{
  "n_experts": 12,
  "experts_per_token": 2,
  "moe_layers": [1, 2, 3, 4, 5, 6, 7, 8, 9, 10, 11],
  "router_score": "softmax",
  "vocab_size": 45986,
  "norm_eps": 1e-06,
  "lr": 0.00747,
  "dataset": "wikipedia_en"
}
Below are experts of layer 3 (counted from 0) of a mixture-of-experts language model. Rows are named router (the router's row for the expert), gate (a neuron's input weights, with its number), up (a neuron's input weights, with its number), down (a neuron's output weights, with its number) and show model dimensions 384-415. Each number is 500 + 50 x the weight over its row's rms, rounded and kept within 0 to 999. Numbers have three digits each.
Before each expert's rows: "mostly gets" lists some tokens that are sent to it at least half of the time; "raises" lists some tokens whose logits its average output raises strongly, later layers aside. This comes from a sample of Wikipedia text that the model never trained on.

# expert 9
mostly gets: " sold", " developed", " data", " recorded", " plant", " function"
raises: ",", "\n", " (", " and", "-", " "
router:543467530587412530583567457475484477458470515400525534438429451422491492488508560515535477484494
gate0:533515461462462542493603419502531566448472513460495559534435605461498481464444496463600465559535
up0:523470542550477501407559544517506500534528555482446427467480583431490523464520472557568457508522
down0:523525521532531583495504462465610504473608466429527541531525373471529457492536459469492596463482
gate1:540471505468523541495474496540504435553522493470502525467453502519457524497536480436451501486443
up1:462466567515495530392437482432477570528421474501446511462527517504496562605528448461425458424529
down1:507525540508493517494492449417548466562517469571495486487488513529503461408465472506438509420472
gate2:519533531505469551454533513508465565505501499465511468467499487449537424559537459493547485485598
up2:611511572507462594411532588549499598465515509432477526514626504470417440519553431509494419508524
down2:573527523518511504485504469493475511553501528462504493460458540527480508582525514496498450395451
gate3:468525421526482534450442456466384561448490509541539469555455526483583362511570527491504471470375
up3:496578467529506416510535463578471498494453599451480417456520419531451608514406464466550528498569
down3:421478467540521537506409584472526546466456486525536476513460501395506525531532538508529515554561
gate4:542428489571466599480521447413539429568452497578520499515477502458463573482386504569509523454547
up4:553539541418527553458583411493517445608534485478438537505403436610546427548454512541483516565584
down4:530428463486364444508459572500499497440572544498431526455459509513543450448482453463468519471489
gate5:552485428540439525548512464482484503521446471423450532552476452464492496487464621576556478447377
up5:578561481487437486518556525557476561479445525422533519462534493484432552535500489538642449423506
down5:595464570524423484535468486481541505504535532465396559539523487495561443554457478529441393563459
gate6:525488504545546475565534475439492503464495521516466537519578543435461508519463463552498508519452
up6:496465463433470557452512495456508476463458528591510535458491498535416527496491463442522520565453
down6:562458412467467485498512501491490367576443435535607479493495432478456590528440505639545503552475
gate7:458520499524460517536536513446496478473435603547494556482611564589502549476423440482402569468490
up7:520503538549542463522506520494431499555511478369438435473391443563525575390525585470420518609503
down7:410526478473520571512602514506539576488506544577528521484487437471465541423521436608474443525478
gate8:482426489497424456480557419520466523556440567479474539548530473533558517489495455480492554536472
up8:519549540411544504510542436468497445501430487508499395477481536466444477510554549490410470487517
down8:485546450537516513528499565494469509548522505456529672488568532503499493545527499534470614520488
gate9:515459497507439508576544539443471555536482500456527610533469468498489540476515474490449549595513
up9:488479509444512573583510459487530529527466535548567543480416463444541427458462454587483481506513
down9:468395492483558471502511551470498515422535540477598562458526500434614549438525478567494584486473
gate10:541549584399512592548478488540443444588454391558560526425522515546465377482450587567544444486517
up10:497490425496412444430551503457525582492505520476562503499493471433559575508512474434500563460460
down10:464542566515450612479564475425498496490593498460442442575596442386361442497477437481531487467491
gate11:490525518570469461485495576540546494476410511517375568520589514483471430421572445509405497505518
up11:514469475478521417508469552444500515549443521551480523554541645525452489432501471453405418488626
down11:508486522483457489545456522495487536477485509512538473506468496578458520468445432511390525473471
gate12:511435626578515429478424623623459511390518462498457421462481489499479507482488488392445504379478
up12:533457504495515554501479529472549546555504567542487500519567466467473416577485418523553570522489
down12:476540455461552551484539526407620405517434492594517496560462491602443534375453486592521525590610
gate13:609546549497499526546482400425510480442532572530556414596531521524528517414549473597477481555454
up13:509483515527466438447503501410498556492575518542395589554500531523565488459496518574491501514514
down13:530507510566502475525544479478466573492461549550524578438570490512616515403522425532542630490615
gate14:449525477602485458554480471538560445523451546396437446431467498430476441459480501493420538407437
up14:547586419605553407449441534510415420555515665431553483524516487537414501472425571540536493458516
down14:497488552507552441535452484523398502461546481437524508526475560466378490431480454444493440472473
gate15:579487486452559492543430427463512490531492474526572446510536480462490527493562575477556488488399
up15:396549444508575449444616480426476540550503470521471480515474565502561568483469485473522536511530
down15:396507495512426504560574431532567495457474564507529503527461427524550543550558486539472472511563
gate16:530534548374563572489560509543535532455621536381537452476447563375534449516469518611464576483454
up16:550509484480518438538463535479455474511515471534526546554501448510427465504412507512461502579498
down16:486541565455496463502491549405420445505572492560500559424444545477530530603516515512499479516552
gate17:520570465506476500495445522491565393485454515489454566402573525547454473463503621574530515507509
up17:574411531415518473512403442405559466522522513525516508409503463538493460555388574563600466519478
down17:471557527626463549393472482503593473505455504452600547385534460464481508514530505480458427558440
gate18:478544555497436477522449566585598498531523484435428445490465458511469538487537522545583487473604
up18:486451584580443469541433482472535517412624461537535502448457552462519478580499423547460423476427
down18:460644531511532583535509528435526508434478478629449541520550561591499507507495499516410600556511
gate19:513502532486498506572575479500538491455577550449555517576511533493560514480531566526550486522483
up19:619586568426472469520411433457515482516467482509552444463488563604551476537464427481466419518589
down19:503504568525616487561546490489548538494517467523485427429498529605395534454362416589474435564525
gate20:543642521435448570545575427492509431507588556527486507495530443504514543486496479456525478610412
up20:555576499433439576458520493499532476453531527447515501457515442425529508468511514412528514609489
down20:529509475504499535548503462481502566525479476516578644506446532490490473478446499459473531575517
gate21:372499515543526468477498522490519516529463472494490574469517512474461450430552456486427508518489
up21:504477479502414541506576567484482422522512481496476463537513476538463582478489436490556535500574
down21:502466401595466477612469489492453508523593486526492449514517477525464511474415511462494571568494
gate22:493485630526374413548472554442512527474477475521554466510412451491482500503467481449518601550516
up22:477508558564399438558565501451487521398518556480483485521570445467532436539481486510535539448534
down22:572560502468570487421567555671597456553469538479549592433502480504503435477543526555547494527498
gate23:496499584507484460522480568452509459356447475527521503477483446594529515493532453573526536519475
up23:566543558587514555447465471403497423370402506614473586482467498522499494540542491564430601511454
down23:584417536399556535478489466541485541530516477531524507507543420470529414456473539439498452560545
gate24:511509535404455548489614458484518523513482566478428500427428523427513519570493614552513512591519
up24:538594471490493533517477510446514516436501526518488468515493577396433442527536530512545410496536
down24:493525555455548469478504460396514462528485485543566474486548533463474559503518533431482528597401
gate25:517482573455473456527441556429411518420490506512559503496475500511539509536428589569501402578455
up25:487552484536522527536531461648519450546505514503541536554496442553473565576387509482529596476554
down25:423389541509445565546442542490427553437522576547634521463486477515489518478470531513578463398416
gate26:528547591483510494523567527467532447363462483417476449499471529398427473494518467492560573441496
up26:589599524551489462527491552520456512459444450434568494510458485420384451560514454468543534479495
down26:537449402463571483477455515505488499560609498502493442581521579539427521514510576511500510559534
gate27:469493586462520585512471430533530569544485475465560456431439495484591519594517502487585577471521
up27:537480429517467483476466459481487490477466490477474545514621496524501413438443579490462388524466
down27:569490491592436497450433477612454563508504401618530491554533481524378401486509614564464447513563
gate28:500547475465557565489458519482489588540472474544492496524465518436570499516559486482559530477447
up28:562572509503535419457589549505567510418526494422474549504540463580493447404448498459527550514453
down28:488557433525496479458506473616466447518454515457563508528445466492503596510535431492506498429542

# expert 5
mostly gets: " Martin", "uc", " San", " September", " Uganda", " Aleppo"
raises: " and", " of", " based"
router:496512493504526576387446531462422502525446559523584463490584449538511501508448493428429497595514
gate0:591579519416543529516422609550530504550533469477488453555448522520473509468485477499551542527475
up0:557555487467478544459387487507647533508592483528543454512466478522473560509469449511532561561524
down0:407500430530542526464553507573476492463535439486492518472529519516525479566575524502512427529615
gate1:552504486527452469467503510510339575503500485440565498575616517478535454494567463478506562388488
up1:505531541526503536556525556519439618391496422555526451515496499524518538555490471436566496503435
down1:464483480544623565462438520547518509534523361566493401489598534482490477465500496450517498525546
gate2:520467481503512511501558502419545568457421490489510506566531602444400550483452506435560458529530
up2:593496487501463572469440519442486565520509468586562428480512531460546475480513416438485436506484
down2:506577569387491521491492572482552532447473515455450417527476449560495444520478475537502452463575
gate3:430384512558621518533455470545498554514487616539558502561513461517532543471498513468525460542398
up3:439433548578480481382473501471502468438510544527517525548514509493537529450591544444429567494456
down3:459488544475550524539503437430448559567477476514549444540470530510494448437579462423455453539569
gate4:544574566514526498514513523559526509516520571483548484509500448534391418447469546456560589570515
up4:503449511517488497457510530493436466476464498474483498541483548443459496493411547502439515481493
down4:596484514585487396516469564528484498489432535471530489616523459426592481537536552476515456550539
gate5:486539459511496484549396591553438437472416508512540489524504458556517548613545481516551581492536
up5:452469471551497435481401632515537489402522500516462556491581518557429433513467521490432490446479
down5:502501553524584445498513578447505490471479536524548458467498425493463562583583434631479453444500
gate6:432498478554480439517410455625528467525591421447458487548488482559418448562531572356506514450510
up6:517477434492497410398476398525495435491435493598546556482402558517471495540606511568452544542480
down6:496501507515635421530547532563469524586455550604399449468527498466555570394525449507527444549530
gate7:567486441526477566470480460521607468377532432481472464496529566529439455476549487537485586446410
up7:535473517444622456485575503532451458599507462596571483521453501532432484468467561499434475542617
down7:494441548565551407519469491531533485426552508485475472457489558487428430512494449555574564488475
gate8:501509561460517505575463425599502533509506533448526426466533627459380497514508404517464460512516
up8:513615473522456450557534519530530520456485529436433508432518509435526462457476464472535441516439
down8:591499409483492405509479487465525468508428492419463552519497535465534510533582553511587543432426
gate9:384490517424610475555496608411514499462506473444544516487521508486451458459519516480484447470498
up9:490553510472494450491500602548493467485490614456545465519484547530552540415432501402520588563503
down9:526530561575443484475517504488509556462469490543627463526545552495543591541371467370541565508500
gate10:530477540540523396592496489497537541536529504549482519579486411403469436450507507461542445449394
up10:500505512492494436340526471557500525533538510473475497484442437479545481440504468556481563543523
down10:408542557470492470466490473451481537476505558469537493481488498522504460480409544542482485523504
gate11:563519558548491456464437533478312587575508567502560486460456545588422455530434540487557553527579
up11:417480502545548448492555451464463531418537607484509474407554456459477482552562496463513476470522
down11:490485474367563430448596487466492407548532456517529467541476453482459505428532589490551488519509
gate12:562469482502513492449490505481511557623529550513509513493516426462495517542494523510543515516488
up12:510531580446538468573582560416455488483448541513453527487490510626507524469456526516522490505494
down12:476493510532429492512499523457558457574487425570384578444515496424498406424512470549573463586443
gate13:524472594631463593510483558486482543465492418435556497547539447466402545535494431445546447463509
up13:464541527558497536419445452520474501510504518550399544533547543500564497509610467586447496487438
down13:474547505446566525566505418531452383479426475501498524410520460542556505432452481448612553481621
gate14:431521454503477450497476498526489582511501456525478456500503429547413488500518508523536489579442
up14:547609517601504500447556518551504511474491487477480463453542570430540548468497434482498590531514
down14:484486525444502442385500496585485503437560473441548550538437512558429419562483408465377579483530
gate15:525568482573414507480492508520513530511503492452494412533530497521485629517615512537507451492468
up15:580519537483497574472456556538461516443501493443466427509486542452460462501540503535431416437426
down15:538544568493467435441493536505481465427581580584520594561554542535556454543468505473476548534478
gate16:544574476500475515377567530527492542508536507492430504510571492471540489403506536555524434517508
up16:552471429543488476461502423531577522564482482506537524428452554502430478493547468442474500576574
down16:541499555563585484540489581462474492520557592537592474612521383465546572533509560487575525583465
gate17:462419515349572573494456391458487464534415552449484413524566519469443537508570545488432466390397
up17:407520597491547443446402487477464500480568568475553596563511481491527390478457456472500448427562
down17:551505576435511579401514448504550513437506426542517489463543427414510466542444565503474475517438
gate18:489578518459550462514578446533588596478503583452476478546518400545482528487498568382519564515405
up18:481508472523539535508569542469417487453508533455576433432486545487476495548536496553602335420516
down18:463573449444428498536544506436460490524468579531589527580534500577546453444534499591494557513567
gate19:500447485490432486430497500527450526456515449489478541476514410628525462587531533456442432477355
up19:564460493501515507516553574465597634547405441521447435470532549545497553512459439482483518521503
down19:571489536515543521491486507495594546536457520502415476443538584492566499467556518493480431504537
gate20:479391499485482468664447512519502602490491558507500454469581460592525533479545506525556426509463
up20:498572553540510498469430554485399448489551439515442562531575467414475486549485434428524530578383
down20:464628440609603456467551415519541448457514469456488498543503585520456435530522506456524496496550
gate21:449525578471494364511529430525544486541551511452476530562435461452563458558499466468458496651453
up21:467433506433491512506599473503478457507419566604513662473491480532499487497505470504437533378506
down21:444566507486608565510531407421522439528598487602564539518524500459495522558530546527513497594564
gate22:560546410542488559467454536512582502468440482534398538487564417502498473572533530539510477424517
up22:558503562446483415472369443501479431491557464456532430497563447417587408532521536555492474446471
down22:482521538493496482594450466509538528544453467524508502542508536473548498478529479485464505424578
gate23:523498492463551532404452551533470497510534526583475519483392506553378429533530543515461483546483
up23:549444460570535509442564631537635537615495388394559535473555439535472436473447461485506507627566
down23:530517505491539505429556554513542503592360348499498494534516417551507450488439572534489531594485
gate24:574575560545462512569499510520542540563489503544426531516501506495436476473408517472583505520589
up24:545486577542485526554432473578508448502453479482487464488594464528480475489511531427495472591451
down24:470465569514514567503382495536583453495441402594522524443421548523570444390563529559490447540495
gate25:545452479510519478563409492457430509529512531506418440505473431534449473504520565385493481579471
up25:513448484406515530556527476569558511480386517533518566533605588554542550610463516478506486454484
down25:515467590497425569489551543437580545561468473480512542416470528433538566534546478423585490436521
gate26:570486514441466444484470443486437508512574482418464515543447503468597652492598472428489520586470
up26:480523414472505420536477435535529591501454456450428450543582503469478562507424480520508607476353
down26:499505480499612504451386496524540482472468513584526577456593484379620593498556468491514555503471
gate27:519576506581387474415501546477520456537512534483460534477546544548550466564536516506414532593470
up27:516485510460588606526535424492487496460593501520539520573422518502582605540550521517378406395517
down27:551571509511511527587515389610500511458460522498532457448450465505527503552563476398460470370490
gate28:459503579555518491521522505425549413488446523496582433542557569456541475520534564383553524467473
up28:487493474485498470587555472462482512483451523477498512474502573556499449517524536528501506532509
down28:571462579479502499473599406495497448403429437461546569586552466556538565441503518525444460534511

# expert 2
mostly gets: " members", " example", "ation", " Apps", "See", "History"
raises: ",", "-", " and", ".", " that", " of"
router:431498504387501489548451464611443483447513582475510436484531507537549525467494415425493540480526
gate0:482450566462525531526474510422537499475587519401512580443547498534615472480459496423521501398544
up0:491524517529497511536500474397592493492671512526471528455607539567482474458405533389496433453494
down0:458458519490504519520389443426538571448559506559552545491435475511519494549402482429540453477507
gate1:532504485569564630502508462453494452444474539525444564521458550495471538462498491415514468546576
up1:587462539521537553514516603504583506448529589424406538428577460562478381577410513515465523546497
down1:535517496559498557469468509402554539535546540359470415445519391545473432519491444494514467477522
gate2:467374501433489477497455492526494568523566452478441516561500465509518564551490395458549452503519
up2:453475493477499396455532543503494548517540504447487524530528415500486544476510536510519507508496
down2:550534510555529435513490519542512499531557507544529494648607527548506424392408479531493471419605
gate3:523460576550506492568601504593508513430593550569575480478463520474436525529540499548556512406512
up3:544420494482471431447555420496507430438523484514609447388555577498459425534458516533555579494474
down3:497523421503461515474498464458518439525469561457579468483489521552509576447387483554458545470575
gate4:526394417492582469492522463547616490437484503496533426501596495501472542461482483553511504493417
up4:524581478571549443497470512542479516484554439537371527482485465400459423487488540464419588605563
down4:480507580548505511554521517539483424503563397544444572352605541482565568475521502450536504571529
gate5:507537473527458498484530490462543454429450453548508535469450513466475543511551495503494516530482
up5:434427472486490606464575493397483509505478457421525604513441533463524497538468541501527472400473
down5:452502564515521470456600437474510500525505513493553439439514542492467516463529396532518582402357
gate6:496464561474530512445482413488428434443515564473437655488494565465498463553443550399471447555473
up6:464466525525495481450535527544524453605481569569492465487501437527540511429470547440567519442520
down6:360461479479513514503534452568491616557461546466522498486363517544563486483424520517482559453446
gate7:458505574480563519401573486544492494578424582536448493485559521480426612440475534469501454466496
up7:468552540469513494526427539496505453536474456471521636503430509497527558410402448548543517494503
down7:480503497517396466559529503471495488410570554495481482514621553506588502504532495532442565529459
gate8:399460501482565437509469429539552546489591437567463513492580470532625460473431424451490478536402
up8:485473507394535577580515472482573568576529533507519476475604510534591439470478450500580523482535
down8:410556517485534557531504533503434467377497504463417483506424518536468586460428477457418581584464
gate9:523566595488538550489438468496647474600521417544483544552513511458527505408494459474555386466537
up9:447609525471445561501465504478524498553477467529522507491522517478444538533508511453523586428508
down9:541516614550501437514415465524483514550529503471528552477578438482514548425551433530583535551385
gate10:553453500485544519477478542514528527534472476504508520527494548475466519380530559483464592504658
up10:428525488532510544599502445497507433465476490458522446466508493540477570512491438535518486518412
down10:482529542546482479526528480426500393505504537523430547540558524560518564478445494502504513542495
gate11:461554493434527478563478473507464544441563542420472471547519519479480524560609502518476576404460
up11:505515522548517462479532474483556484471499412559542503498476493524560507391389564481469417644516
down11:481543508475530545483530509541497466551522471477594573527571527447484477471507511454513442441441
gate12:460472405401495452482392539560605516502570456451484409442411459457527515581484462476554486407476
up12:568569531506438546367494444541495498583431509527584554444535514569492470433505471505407433637476
down12:487502532510509381524515503444444493485491503435534500454513487447481486509497418463390590462522
gate13:603543430521604572484532569473557497454521436464522449475463524539461533550516452481489514485511
up13:569505554440424527541585517575477540446514587516488455466548491584463514528503555472459583486416
down13:356512474609493499453464456538457485495524581525551499458499512455562499507575524539464549590463
gate14:426476418449444511446482506573470509461510634457569499558441530523526499499414516541520453509507
up14:456560548481543463486500432463450478493475579540462494541450375474424524502394487495471434471520
down14:593424498583559486506508527548526455515451537479433395463493434478518435573492428479393599542549
gate15:406482522500581520500528525597595511512545519532510455516437520423455480530546501543525481482526
up15:516539480594472507581428417520455528471560591460461404490476471577494490577488372437466443542497
down15:586462436414479483462510542382467577544590523525578455436503516450427457526506430436548408533481
gate16:564417562469475485598518447448415487490438546499521549431619436424525499509490447489545537538492
up16:508504579514573544467527508576607536437467581431574567453489479481463541394438455500442504478507
down16:446526558497504376354581475515497601560499565504538498477452421586474422488451629502581470411469
gate17:491481385578454548496467544550467524421476450474442503526447480467437455471581569429472475407450
up17:427605561441458585407415514557455537505541562480489518563520602509457469504520395479511468510531
down17:558478457517489502507521530535473440494528522508533523578482470568407441587531509518496462574443
gate18:480424474549496476604482350550476486510509483595605469515543485580460576427543531432594542498526
up18:540526498489473508453534548427488498407451494477487382384547433512471461564586454624550435506480
down18:477486521515473508436477539498463537525441422397476486494545469457501496489509522461586501512554
gate19:550609483500472502427476470499508565435514533456475501522460467611420590592534450515481512538451
up19:454470452546510520568448516492457468476518559545576526504481502431485594532529497480469538538408
down19:523539514490603472505462500549501338487530517436476467576506476546549478518506478580467483540485
gate20:508504516539501581398553561468579491451386512449384623458506487473476449456493533567491510524500
up20:459505488528476518467452459525456467520518505448469445554413560545531499479544463555497534472567
down20:484485445551539434497499486480504612522491555573560526559476514527457468546457497474477524524482
gate21:529535599413478538509446533460485466411397494410510448520532554530569504483517520533455543484463
up21:535476498456614551466408402401422368473598484583498468483504474560506434618472388517494506493452
down21:515572529578456534566468541541483445509479379483519470463464518519515485514598520593483548472431
gate22:512507572528480464466553458448543553485502460383553512507500517516473528472494539527541476492438
up22:501493411531458534457459537372459507474555559568480591496553558581614600549417480387535569411458
down22:460540466471483456492510533534526490528474444558534525516585502602537497485550527491464443434481
gate23:615424617559531472500488406567402467400498475444485480544413531455463527543701579525436516457510
up23:552487479536524528511538589510608602583545574454495513529514477510532516529488508512540429457486
down23:487506442462481372504541479519553523489492444499563460519568456513485500512545533468515533462591
gate24:494502537524494497496481476387542488496432531532489447485468604479539540565579535441401480533464
up24:573507497513448470604500481516532526437437536458508519430485513473546483350539511416430560560469
down24:506623449519467512434479474568540468478512527515496529485498544432468544507415526453494568592549
gate25:425531496496576555558476447499416428494433569508577566523559533535543504531515412475553523459555
up25:485551520496486544545473476438507521474562521601518425516501460567526523432502496475447427487562
down25:558524521493467558479530478479463444492524453542516516410475339418472530401549514512494480502501
gate26:512572545459491507585571445480472538448478541552467455588559498515558525469476478492545558403607
up26:526576495392470451570534584480476559415436544474475497500600524570543518404482492473453497506470
down26:441588409437488462592497529489463539511470535463516473564476439528594473584485600529472504432474
gate27:470478484444496406488403482470374513455535518381597637591590491485430533493478496501468580498435
up27:582501403348425427531445493485555494481481496397522624489496514462504481491572517472476465542559
down27:503441554463569541458408458491529492501529469453549543461462521430550492483486551450442449527426
gate28:534389512497527523543501502434431417402501490574514553461516518507606496483583528616462450503504
up28:524478480503504513499522502469482443440460516564513413464538453574475450472554519527399496485497
down28:492577499571402510458458456486457422535591573409481543641473426587562433433466481412387527525527

# expert 1
mostly gets: " ", " (", "–", "/", "(", " $"
raises: "2", "1", " also"
router:484548458441514399405529483609435502543507537538485558503557584553479418471502463523507545498482
gate0:453490543567523492575415443434523494540514555524435547393468564500538485516468377517490492379471
up0:501514523537451455563451554408405409532529485466535427529598467572524516442498532492459450525429
down0:497497538365477523476492556531406470494467474413567463540448437610488505487490534469493522505551
gate1:570461548479436559530588472487543455570582443522490502508495518450501560550546523483574442465520
up1:431547497559489503523492500557388400526526418482488511537508468450456474542574531412512520476486
down1:431484370459488557475509565537474483444543498495539425479578495525404494486452518521431466475487
gate2:480517482596463467485489467548521554478434541487534541508508436518507547515441391468483557491481
up2:516445429440594547504653554502495532549517503578460493479470510503578456560515393419650447488563
down2:510440546521542486447376458435550523554557448488485480438504486493461549546466495462500529481425
gate3:498524529471520506375546453572434515562603571528601565537445467470477500473418462563543462510427
up3:468444453532482493544482508532564484498465512563473484563434538468459487578407558565531522477461
down3:445528502531457504471530507526468539458457513526571575534540542503480479550473506534474468561458
gate4:470512466519526508432370495478493511548494548545413550399428497481519494446543463451576557443531
up4:464458423471437473492408402561500541553550523572398541516460538468496479533526459438508535466470
down4:608512500459488462566513435441429456494550539520489524494451479650411467581550563541407469462440
gate5:463469536449530417556526545555436546435556466504473491533502416512475467514469636448439575551573
up5:576397561463514398483494587536547565441461456526507383428514516526547472470429538547402502589530
down5:525542460610533429487580521454585510561508603463491532420469418480553357374448524500533547490573
gate6:479516479553506443537496461575463493502536456428489543473512574520483528511572528477485551456483
up6:479488527436500537478553419548429493470567464465484499447389559487479459462572423528530487466558
down6:386455468424583558464475425463504548526443542538531450457400451494493456518512511575404467542440
gate7:469549517469510471442566522400502539370479557509460407533550475453431491509532460538546438467499
up7:551587536462487478505507496412466456461612474446502453456503549486547573526541524500492507501433
down7:431524473611414576438609516505447384447517416606477561533429413507506598504500539469450614462468
gate8:423530589451493574525521563486547524542477511535464503457409525535521484509455487484452527451438
up8:484527574549598504457525466503484485420514498541490508490591584472603498473404482468491480589560
down8:552453575419525576507405561526492469477499554440414447373523484519531509511415507458512526562489
gate9:460452541538511438454627479481546549472512486366494474509469530579533496484466508535514470538533
up9:548430549544619469413615382487484473497521506534507466535478476565532531483467450568475593591497
down9:457528528524510526542491452455503523496533578486527509496496452566532550443410548542451528527496
gate10:613507434601485429568432521488516535471435560535540501497593501395496456490534456493510498493526
up10:489484495413535490476512554469456440584487581414479532464500560622585457600539434489461563493536
down10:529486512556554459390408447515444488537431515495529539441472478545505552508403501416494586437544
gate11:528545467492458414552483571508561507491524527511499531519467566537482413463499517557392485478543
up11:519529473446496598527549465446457534535415475498503565411474465443461537481418544429506524506508
down11:520510490445539572500505497500473396445520496472484495477512554546565459473418571563435594476660
gate12:514518499431485429631524535509524593476395548435500505533495458530505478550480528459515481567566
up12:434523511424473521508504580504520443451461409583434507544559485473406436520506512502521453527459
down12:476441465556456403446470512505517436551530459590471469415474567462511445544557548541580577506531
gate13:464564605504520404452586513547526393586472510475441445527417444581481446474500498498532474588468
up13:523560511698552433538475494601522467403485537494515556461542455523567397527512539455489467498427
down13:544509631545492568534588553496522618466427423554478551512513554454483535566552417441520587434470
gate14:578523512490581481435437545391439509546564480462527440577535487466481490503595427491442466466522
up14:605443393532517460559466510513518569540522493553576446549423485514552545544586508486450399551457
down14:500454415510487548471601551489518478513517548479493483531490528472451519476382518470499569558441
gate15:479443506493527490524508487472569611505528568467461478498512457483476539488518508462495470422448
up15:495471569531557527531524516463543479554479474515405528541478439554467518385446547516492543487495
down15:559530529530501588454494449505646494532430565481459487525467535495402440461428523463465583492550
gate16:579479513474477515523444452474477553479481420554458536578526506386529495530467521521473460537401
up16:420501464530521542543515472596507450528488556425511440537532395522511572523518486510509489495482
down16:511495535442452536490471453486529445484428526449590470454449502590502599415508551555528466485561
gate17:616519500520407494406396554539535523452604546471517532536505453460481480553406511532540420585520
up17:490488543480510474503540577506439451517404562534551597605509484662532515540473514495516465486550
down17:593411555476462494546646604541448473445490603572464512482400447610499490445482466441570425563511
gate18:441537456474598453522448504531527527496524446479425508551519509427479359450550487451482511506536
up18:548594553561547501510520511436525542537450528473504537534453477362461484560431433451558455476441
down18:551469490525498492503465511500422502476592493516526523538429576484448469440484515554526437375385
gate19:413503485464510490464570462529624515588474583498449513499375545541529546554615388582482487439428
up19:502527422544399485437527516592469529484499501469464492402417522493535550524491594485499490494439
down19:582483537441518583657455503507459478538521449483467504513497442449560444408506503645486457466533
gate20:570482582495444558459470478525512512575575520452495484556477471502485498502613523448520524409492
up20:459526587502453487494515456589530480582525421474530432507537436453566412556529390491550571484543
down20:590699444486499533475458516620528425409466385448594514439603514550597399556507562414560465580500
gate21:488561491488620477453556474542595508483537434382443461478461481543538488499538582571508503456467
up21:497485444536573576504517497471514585510557492549519534481512504581541513523399484494450515559566
down21:507497455524456503458519475612442541574518475505556592523506531591543548407446483647567586515514
gate22:454516469496515563482524401498456495430481426444529498447517443591446426436499567461433524518456
up22:485530533498477522506510392561445489444487521517546494548550455593465553474530537483521579492472
down22:477407594407464504569471538543503496539525455547491518475536448518454530446518501532495519458554
gate23:511593499535567519498599436488553399447516446461411527479485473644447508468440485582564528520513
up23:451567487533481397427461578504490578451513456535539574653551575390514505503457575532500510562504
down23:559433559614552445538604531440562447432510525493436549572559482528485583498553532491514486489479
gate24:499468587502543543545549544502474534493434454607499515592485525481455587576523440491488475484515
up24:499447456449646517531485355491517506550635459491585524439454483464482487534587480517547456528526
down24:567464523530456550541500469548497530529569541433529552422511494566492433569513511550498469459518
gate25:418567459545573588502499545514512542522494536573501439598520556504550512479566511483474512484612
up25:550436540473446426475448456465557457544442449382475545431541519514492502447476541490517580527395
down25:516451477494545502529517552441465544472489436432450496476471492449490515423500555456452539459524
gate26:520467495622492436464462526475559433557621461427605529518462529470443452541521498537567477537547
up26:446423479568531554466481577495588499425526516451486548612501530510517538503489521503573477534500
down26:535541510469497520511448547560477560433524533541570536513446528496461435534542406413508537510477
gate27:489435492521452519517487478418527469508593499579458534416445405438497530495606522487450542506442
up27:522472466465436541495462467482450475510452567432534484467523507593552547460529548544542474565483
down27:465514465535462541571432489426522510436518497476488507530378415521525588586489481520472462576489
gate28:433486431494400540573453445485463435478533477594510500491561480497528542413575584548451481453506
up28:561476573484440509510431396462585542521466560541506481412386532596550554499497438442554505518506
down28:444510550459498536499470461556532487491549550371512544510531457550472537515512507502481529504392